From a checkpoint of a small mixture-of-experts model trained on Wikipedia: a shared expert of 704 neurons.
Below are experts of layer 4 (counted from 0) of a mixture-of-experts language model. Rows are named router (the router's row for the expert), down (a neuron's output weights, with its number) and show model dimensions 128-255. Each number is 128 + 24 x the weight over its row's rms, rounded and kept within 0 to 255. Numbers have three digits each.
After each expert's rows: a language model's description of what the expert responds to. This comes from a sample of Wikipedia text that the model never trained on.

# expert 8
router:180150134088109176101116112105132109120116134100140120171163132087133127093142119125183168107118118135132143103101131135150118132117128104195146130103158109117141084116114100183174181148102155112095123103184096132148129143103122145145116136135152129136085126132159149144151141121142127146083123105103134147149084157155118129117130111130111153148142134134132139090138100142167141135137
down0:133111124091140093131159128169097094102145141121082171133150133161139109165105093097081124111098168171115134153134131170172105106122103132122159093122132133120180159142114098121140094143144153090164125102156163130124095114137073117124083130132117080136113102128147098127123121130175097114094136084147136130159110166086134142135081155146147146112106104127096119156180145119120123106112
Nouns and verbs in sports biographies and match reports, such as team, played, won, loan, MF, finals, quarter.

# expert 9
router:094101154143112152109099126122157159134143175131118141149109103149160107120156143141116138146118122102120141169164128130139113120160101116159139111121115194137096095116152153059109115145129139134127161095103131113160141143164115165101121105131109113138150130149110106130169135160110079093146124096084137136129131106103106138112129139094111117123067183129086137141110124124121103090133
down0:100128154126127145146121118108124169127098162146124108176119082144103166087163139100123096122154129174130149126099112129141124107135141104125066145103140140100101153152143177152131106122095109125125146124182135156122150134111147097084144122140123113158115153136104182131159137134135107129180151084146153143116137124117156158128125138200122128117111099129161126096129132122134096168139
First one or two letters of a split word in running prose, often after the or a, e.g. sp|erm, h|aste, Cl|ock, Re|kha.

# expert 12
router:137122105139087132106126122159102121161100145138164132158122152112176116159123135170148130140148127125117141079163164129137093086104143114127126107116128142134127128155126150077130134125176109093156101117133107164142155152157113105142138132161140102095159099117125073107148142096136115111136151134126147133164119102095150156116125093149087145153112131127098153117137144088104132113119
down0:129086140150186115109165160121084125138129126101173120129110140135131099136090123183151173094131129124116156123127132100124106097117141084133125163133107129102158118089145157087138174099168146171146127073114131101132142133099119123135122153117162101107086136154157135112151101137175126150176134155169149123133146147171139156111133162139125139113138158145105152132137100155122152138126
Articles and determiners opening a noun phrase, mostly the and a, also his, their, this, two, and the ". " after citation years.

# expert 20
router:164141100091128137096137141123128116155134125131159103146126153082122154115134150136116103136158142124141133095112082100094128108130104141139146108125111138116110090135143152107158129126120168121137149145094148084133116101084096117107063130155103123159125127126108094097161125170121120124088092139134135089076144143154156131118128119166156102135083097086140098174153163077111143083133
down0:138144108141118115163148101106142135097147144113148145139133131174126122155133115098116163118131130103123161124158123142119173097123137127098136167129137164135130100124097121137152113086127109111115179124109099082111132099091093126129172123109115157106117137113119147147128171108119134152146152106119084121123102109078123132126136091159111143139151137145128060145149123086166120114110
Commas, opening parentheses and "and" that join items in lists of names, years or places, such as Hoad, Aboisso (.

# expert 16
router:150154169131112131110142168066146126204151088116140148114082120159147107106095064166118128081151112093130143083113114116116141133098139145166109124118097139121126130137117122166146159124118168114126128133143099143121157140134125162092099129144130114113137151117160218149118112137127151133147168137102124153128099124169142118111164103132114110120193096116149151095111089118152116132113
down0:121102078118104144090115134145168116146128161098085147086095117098150134099129157131121116170162176091146138128105099160088115090152126143117139132140162113138090122141157164094132066126127158155112165125113176118109136132145096125134123141127127095150118148107138137149113108137154117135151114140133123081129114159163169116125177115083126154111152120122147121118117136087129130111070
Numbers and short entries inside sports and election statistics tables, such as points, percentages, attendance figures, 1R, Semifinals, Multiple.

# expert 3
router:106183117149096099139142121141111158149142142119157162107112145125136124139124129127122172084089127145125152132128120141093164151137127093108174135127108106140163118095114117133137158114127127143084132111153128065154136102122112143152132112129129092141125108097140130159130111151124146151080149123138130079156139153149133134122109093138159105156093115117129143088098153124150105119122
down0:132124150129137139098109137099109104140140100138123074159156149148142141117143140155101114100103151094139134126137133082153110159122141098178105092150127165174118150108121088126067113127115138122132137113067131147162132133091125153112128074102151154119143155128199184096115125130140144110123103112174100125085106123181097089112139096151153114139133102144137115131113125138150142109123
Punctuation inside abbreviations, numbers and tables: the period in U.S., decimal points, pipes, apostrophes, closing parentheses, as in "U.S." and "50.7".

# expert 21
router:170162136155114130112150113090121104099131127105133127115135124102109116110124121107105143116175135150066093137129158167129118155129157151153136106105130099136114135116130113128152164135094110132131149133151104115127149082116105156142150125102131145119120129134088169121143165104115144093160176107172106126095093147158133112109149165120068119171151128101103119108110134164146121138127
down0:143132142109110146143194136164163110169117112155150122124140110136145114110115129142134106132095140148103160126137131114099147127151117129111099144103134081135124129119197086107082139123170162128128129122117111135145133103086144138111142116097122082102187071130087100179139097127105108074105169134141104131150160118181134115121132146165114152137112090137108118129139119155101148117135
Given names and their endings in sports and election tables, e.g. Kier|an, Jer|ome, Michael, Mc, before a pipe or surname.

# expert 11
router:138129080162105114153118082117127132094110153136095127107150087113120148151137146102121107116139135119115114101116122166116099110159151103117143111167116110168092122123156136100099089086139095122127129143145128119117120128145130159163120100098106166128152094106142098111136145113159141107135105107170090129094161155152105134114100141119096138107070123163127138123145128160058108131112
down0:123083126150149127100161142129113130109143127159127131111097144109152161157103153099151084124133124131121137117146118106122107099135153106106118139135114165117192114117123151144157136161135111165139158116162153122143099138131121092088165120116161109116071134142183083155123165098091152162115094095114124133147098097110133111163071109101144129166162155136154149138127170105085127162132
Capitalized adjectives and titles before names of states or institutions, such as United, Northern, President, Royal, Communist, Western.

# expert 4
router:124122101156116120164137124107093123107104133163128139149121132099169170119134102136127120106102101132153134159114089129120130080161118155133164158147156126120130132133103139126153162154124131108127102157136130135097136155166083126134170157164122129182089121108146120139153126104128139166112103124087072116158164122124136109144125134127122120124112121158122157129103118090130109148119
down0:133133168141133122128119105100110117112138104124154144124147168148128130132070094097171071121132108093092128135133146155093135158208137079118162140110144203152143125123088103093131145155127182099095137084096160179123101100144116159120155149138115115135163133142117131107155123102148118115109151135159108132137128141155133151137125134104139133126151136088124121117161144129103110133178
Digit pieces of years and dates, especially leading century chunks like 199, 201, 192, plus death ages and coordinate digits.

# expert 30
router:128157087096118109145111149184112097117152151124148130128112111126099136132079144100111150122112115105096160130096176145091187150141116136112151150137111101125122130093147135085120080111101149131132167151113136081139094143108093110136125169163127098119113127114096114115115071135117128143107105130132143132135145124122148158154104168101162143114104142125128140130140157142119118123095
down0:116180141132158146083110121165139098162107141121126088120157144154130116129187109153120114151104109101115130113135141107148120150118125089123127133121136083162111138158138124118138140186149133111156129124074133118116132143121101095139108162091130122124134127165157146130139128161121111068131106171115121125149132110143141150153111115151148079134084174115140122145117101142125155090131
Closing pieces of surnames and compound words, often non-English, like -kar, -ler, -son, -chester, Smith, as in Pilgaon|kar.

# expert 2
router:136123117106107141136110139159102146084153141141131146141105110159108104123144170154141135096144126176171151129140121119151121115143140124162165162146136134102163108118136139111141157141153121156116103086087152111179143150084087150154153126098132108118114142134145075127137160138079128109161156121080154117145161139130115119158107162106119103143141136118100110144084113119122105126116
down0:115140113111120100134115117090107135113154091111134086152129131126180117129095154084074140126103134144124144131137143169147159156134100134159131101065142097137118110163161105103148149174156092160093158120132118129101160114149111108121135110118094124114111130131160137162096115116145081115108139155149142097136124142166136113112150133145132108146169137048127127156130167163120106127119
Subject pronouns and clause-level function words in narrative prose, such as he, she, was, not, had, where, until.

# expert 27
router:165136131119119134119148146125110134146095102127076116138099103126128161107114100135126137121164083121121159125121164116085096122138131139132106172143068107096149135141103137143134130115110136107108105128140161184121111145095106134121112133157162153113114141128107189114172108113159152176148139109088110115146135108132115147160145097162109086150107062159125115118100126118121113143175
down0:137140148141154165130129086108107155103126099184142125106134086133126066167109164116133144140100174101136144143118090066135128139122123150136123115149142148123150129126130119112163157116116157131105144126141134127106088144131147114128133105138139142116118127118152142119159129140106127113138116139130150151131091152121116134108163096140127135129135101114176128185115097157124122107141
Final digits of numbers in table cells, such as vote counts, years and percentages, e.g. 23|0, 64|1, 1.86|%.

# expert 23
router:138108143086136129104152127126181141108098133089114106147142094144051139122129156107136170180095156132127159144141124113112100151126109144108116148153143141111118122159126123105139143163157114072121134117141151124133129160109118142148116164134108152084123133211143120126105112142150104148084128159134127139093142088115093082117116093135095133100128138131107130112114120081136088124142
down0:123088129112120088155141093077083145107190121125078157112150086147089109108114120132138116146105101118140146145132136107138161149147120120151080144119152178104108150139165129113135121118113153107103109113096143090116116083117141093121117135133127092137099121093135104116090123155139080125104133176106125136087119166127114142138147119148132122107144129137108154115087107109122116151118
Verbs after "to" or a subject and prepositions starting phrases in narrative, such as with, into, without, make, secure, set up.

# expert 22
router:134140121170145081111143096143159086114157158152131110103163155135114145145146114123129096172151138189170089116115062111133117164142118135106113149095140140137117136160144099163108133107106091135174109132145113167106103148124142075162146092103081104129120153104098168150139082100096117123164130132155117120120133103084136115108128126133139157109154103098135073104161132140140147116117
down0:121083114158147157166089128142122116146144132136114118109139095116145129123115124134135095140155130133116114116112110119161090092136069109100142119097153144123127117100169163165125144116150121119167128122136103159145130113127119119083140154100091119136099110118127162107104133163136141158112140116138165118152137157142136125122113149081140102191175175121116121138123120107102147099154
Pieces of Latin taxon names and taxobox lines (Family, Phylum, -idae, author names), plus diacritic letters and non-Latin scripts.

# expert 10
router:144133142147140128155160164109103154159115086123132154133118151113148091090135148160169145143170124091113109122188166113126110118129170130144108140116125132102151174122093124140136123140097109106100084151097134114090128135140143101113157121122173105105154129135140180114149140095118132126156111156152156116128083145113086177120166133105162129197136135121155135139139117123152150143181
down0:142154147123185103161104131139098145137161081150108130115134150115170141130120111156126116135170120095111122169160096150170127118117129112096096114170098134127183120137157108127146096145108112126124137138154150079060108094122121166155168108157124121117129084115104120096172119132114114148143150141165133100155162117119156126074113154117129146124112104098107145150094117140154152156108
Blank-line breaks, == heading markers, table pipes and header words like Votes, Candidate, W, and "See also" in sports and election pages.

# expert 29
router:141161158127158129129169129128161107130146119091133100080145146163140088136119119143122103110139126097150158158116134098131100143122127116130139098140165085088108131115157126130102136173169148138183156170133115137140154115085209135132104120150121160136109130133122109076136153122135150164137162133101078126126074132147128127105095107147125124133111130100131179108128126064138105116141
down0:127136125123107130131158130129129129142140149165159134087119141156118101110111114099097125130128158141164116126122174136102129122122113133098097136116130136153099132144137107144111117104103124148094127124133102126126095112150160158141135130108148121072084147059115101123137157152138159127109134106122131138101120161111173121116092118121115158112115105131081091131091134092119086122154
Prepositions and colons linking a noun to its complement, especially "of" after University, plus to, for, from, between.

# expert 0
router:107103157146163120133094126152147138190116113094159128118114152130126113147113137148124139135134135155123073179143142082102162142154184115099093142117100120106117148126102133142131143128177122144124128117116121114123117102101150109131162099124163136107121102131095117126149123137108127113149119157166140047140127101118144160140129152141174094140164128121128124148119116122112177115143
down0:167098095132142126098114123147122126156131147117161168122125116093083108156116134142130132157110114163138110116142111135158109153078115084137129156122133174105146152158111143156112156110085125165132114128153077124106159157162141104141154091141167122102128137185166154146123113150161108142113154112110106090127127122087102109118121148131136129152182091089142149130133170114137115116140
Prepositions like in, on, at, by starting a phrase, often after a name or line break in music and biography infoboxes, e.g. "in 2016", "After".

# expert 31
router:125112133113129106143119178126118151129108111124098100097114147155099098084183121152154137144119158126137126140156115124133121095103164084105129115130107149098129166154149136180165113147127082150103104118104159153120125114085161114113123091112178162136166119131137145132104122094136117111169132144172121136125092092100130085127134113154104092141123120126116117156162121098127161142152
down0:100123091093105154148106109085130138143128153136131109115117151112122138120175118089143111169102144146126089159121109154107139138152132129125142133146123158080124096113176115139106162118131115126081122129122113114107122121166100159164135133116114137084143125154115116173116115087188080156124151113102145116124152113084135116133097116150094090166115069123098128128131137143120144132145
Infobox field names and separators before colons, such as Born, Died, Founded, Coordinates, place of birth, plus minute/second symbols and "by".

# expert 13
router:148117105169130158113145118183116170129147147152136142137144140125109166126107115125127148148136105154118138124119154120129145119161110115132167136145157167131101119122132141076090122130146093118090127152152133114144139152171074165163131136095104117122110128119124125138139145161105121105078120157130149135145145143107114140132129104129140137132049144143098106135162143097118162144091
down0:109102131064139126093090142152129165108128120169114109103114098111135118127105126113161110131159149131137142135136152134098156122155120131139138174108145075126136099160155168182137119096164108096096103130154184158117163122134150119091107159098159131143153099114124164093096124115104100118080079085125103117144128109143127150159104137180075145154162150129120098142153132145190095139124
First syllables of proper names, mostly personal and foreign, such as Cor(ry), Cot(ter), Anton(io), Theod(or), Rag(hav)endra.

# expert 25
router:133082085075137114146144129126145160157137112126104155134125112118097145165152096121151156136106119120141154108106099133079129141120135168115167108166117165173151093132119135157161114151100118149151127097172109176096146153168099124106115107098114128142143144138150081151127105135121145109104119143121083105107115155126134113133125123123083149121131140119142125153150104136140120125121
down0:123123153128085148139131106133118152111151156123138154125101146098169112094119122133132139132101126127117165153137188133119115131113110147115131125121154142110099087115150123110174110148112101161119113095091097139137135111144062124110107149098120120103108121097126158107140114131160165099139119129092116103115102144127139094095090127148173156127131127165134128150152132119097178143114
Single capital letters starting names, acronyms or initials, such as T(elecommunication), M(ekkah), NP(C), R(ai), V(III).

# expert 19
router:091107125127179137162106104118125149115129152100148158150118125168097109137145124136140137139137155122140114138132128150144110128127096136105132118155171182081133149125187090149144095133112166141081129099074150097107098144123129108089121129124128136163177117120125120149098121141090099120114139096143140163139158079123090105085163139103143143129101121131130111087093109109114123133140
down0:088186122099179163165096124146133122114113136143114187107164123157123122118141129132140154170128153113147156118162120157153097113125136117100121136176097134097133132105165115155125108145150126115116144135120148138123090123127112133158102180108165134137107102165140115122148120170070151150135122118119123170132155130114148160147097098153150131127127115170155170124132162114167121148154
Conjunctions, relative pronouns and main verbs joining clauses in running prose, such as that, which, and, but, although, was.

# expert 15
router:110123142160117133125126139132144126119145116158172129148119128106123119091163196114104124102145086147075152141159127101149131174137162105120127121119149095125129096133085141084095150123166096146145186135092129121144117103138166158105136146119185128127116136071105106104141121137128126140118153151114180097120112138125131140160128162144138089106088166113130116172124145128122167111112
down0:115159120175105130138142116117109115098158187130151129160137172142113134152129085129182105156100182105106187088055113112117156100103166118115143126151119131130093113165141146152067141137116091126088082078141134169148137153105086082135108155108137170138125163135106141110167100121128098122153125068118133126073137085127130153132179091118120138112143113133122132155176086100135100115162
Hyphen bullets opening list lines, table pipes, and words in award or title names such as Best, Actor, You, My, Love.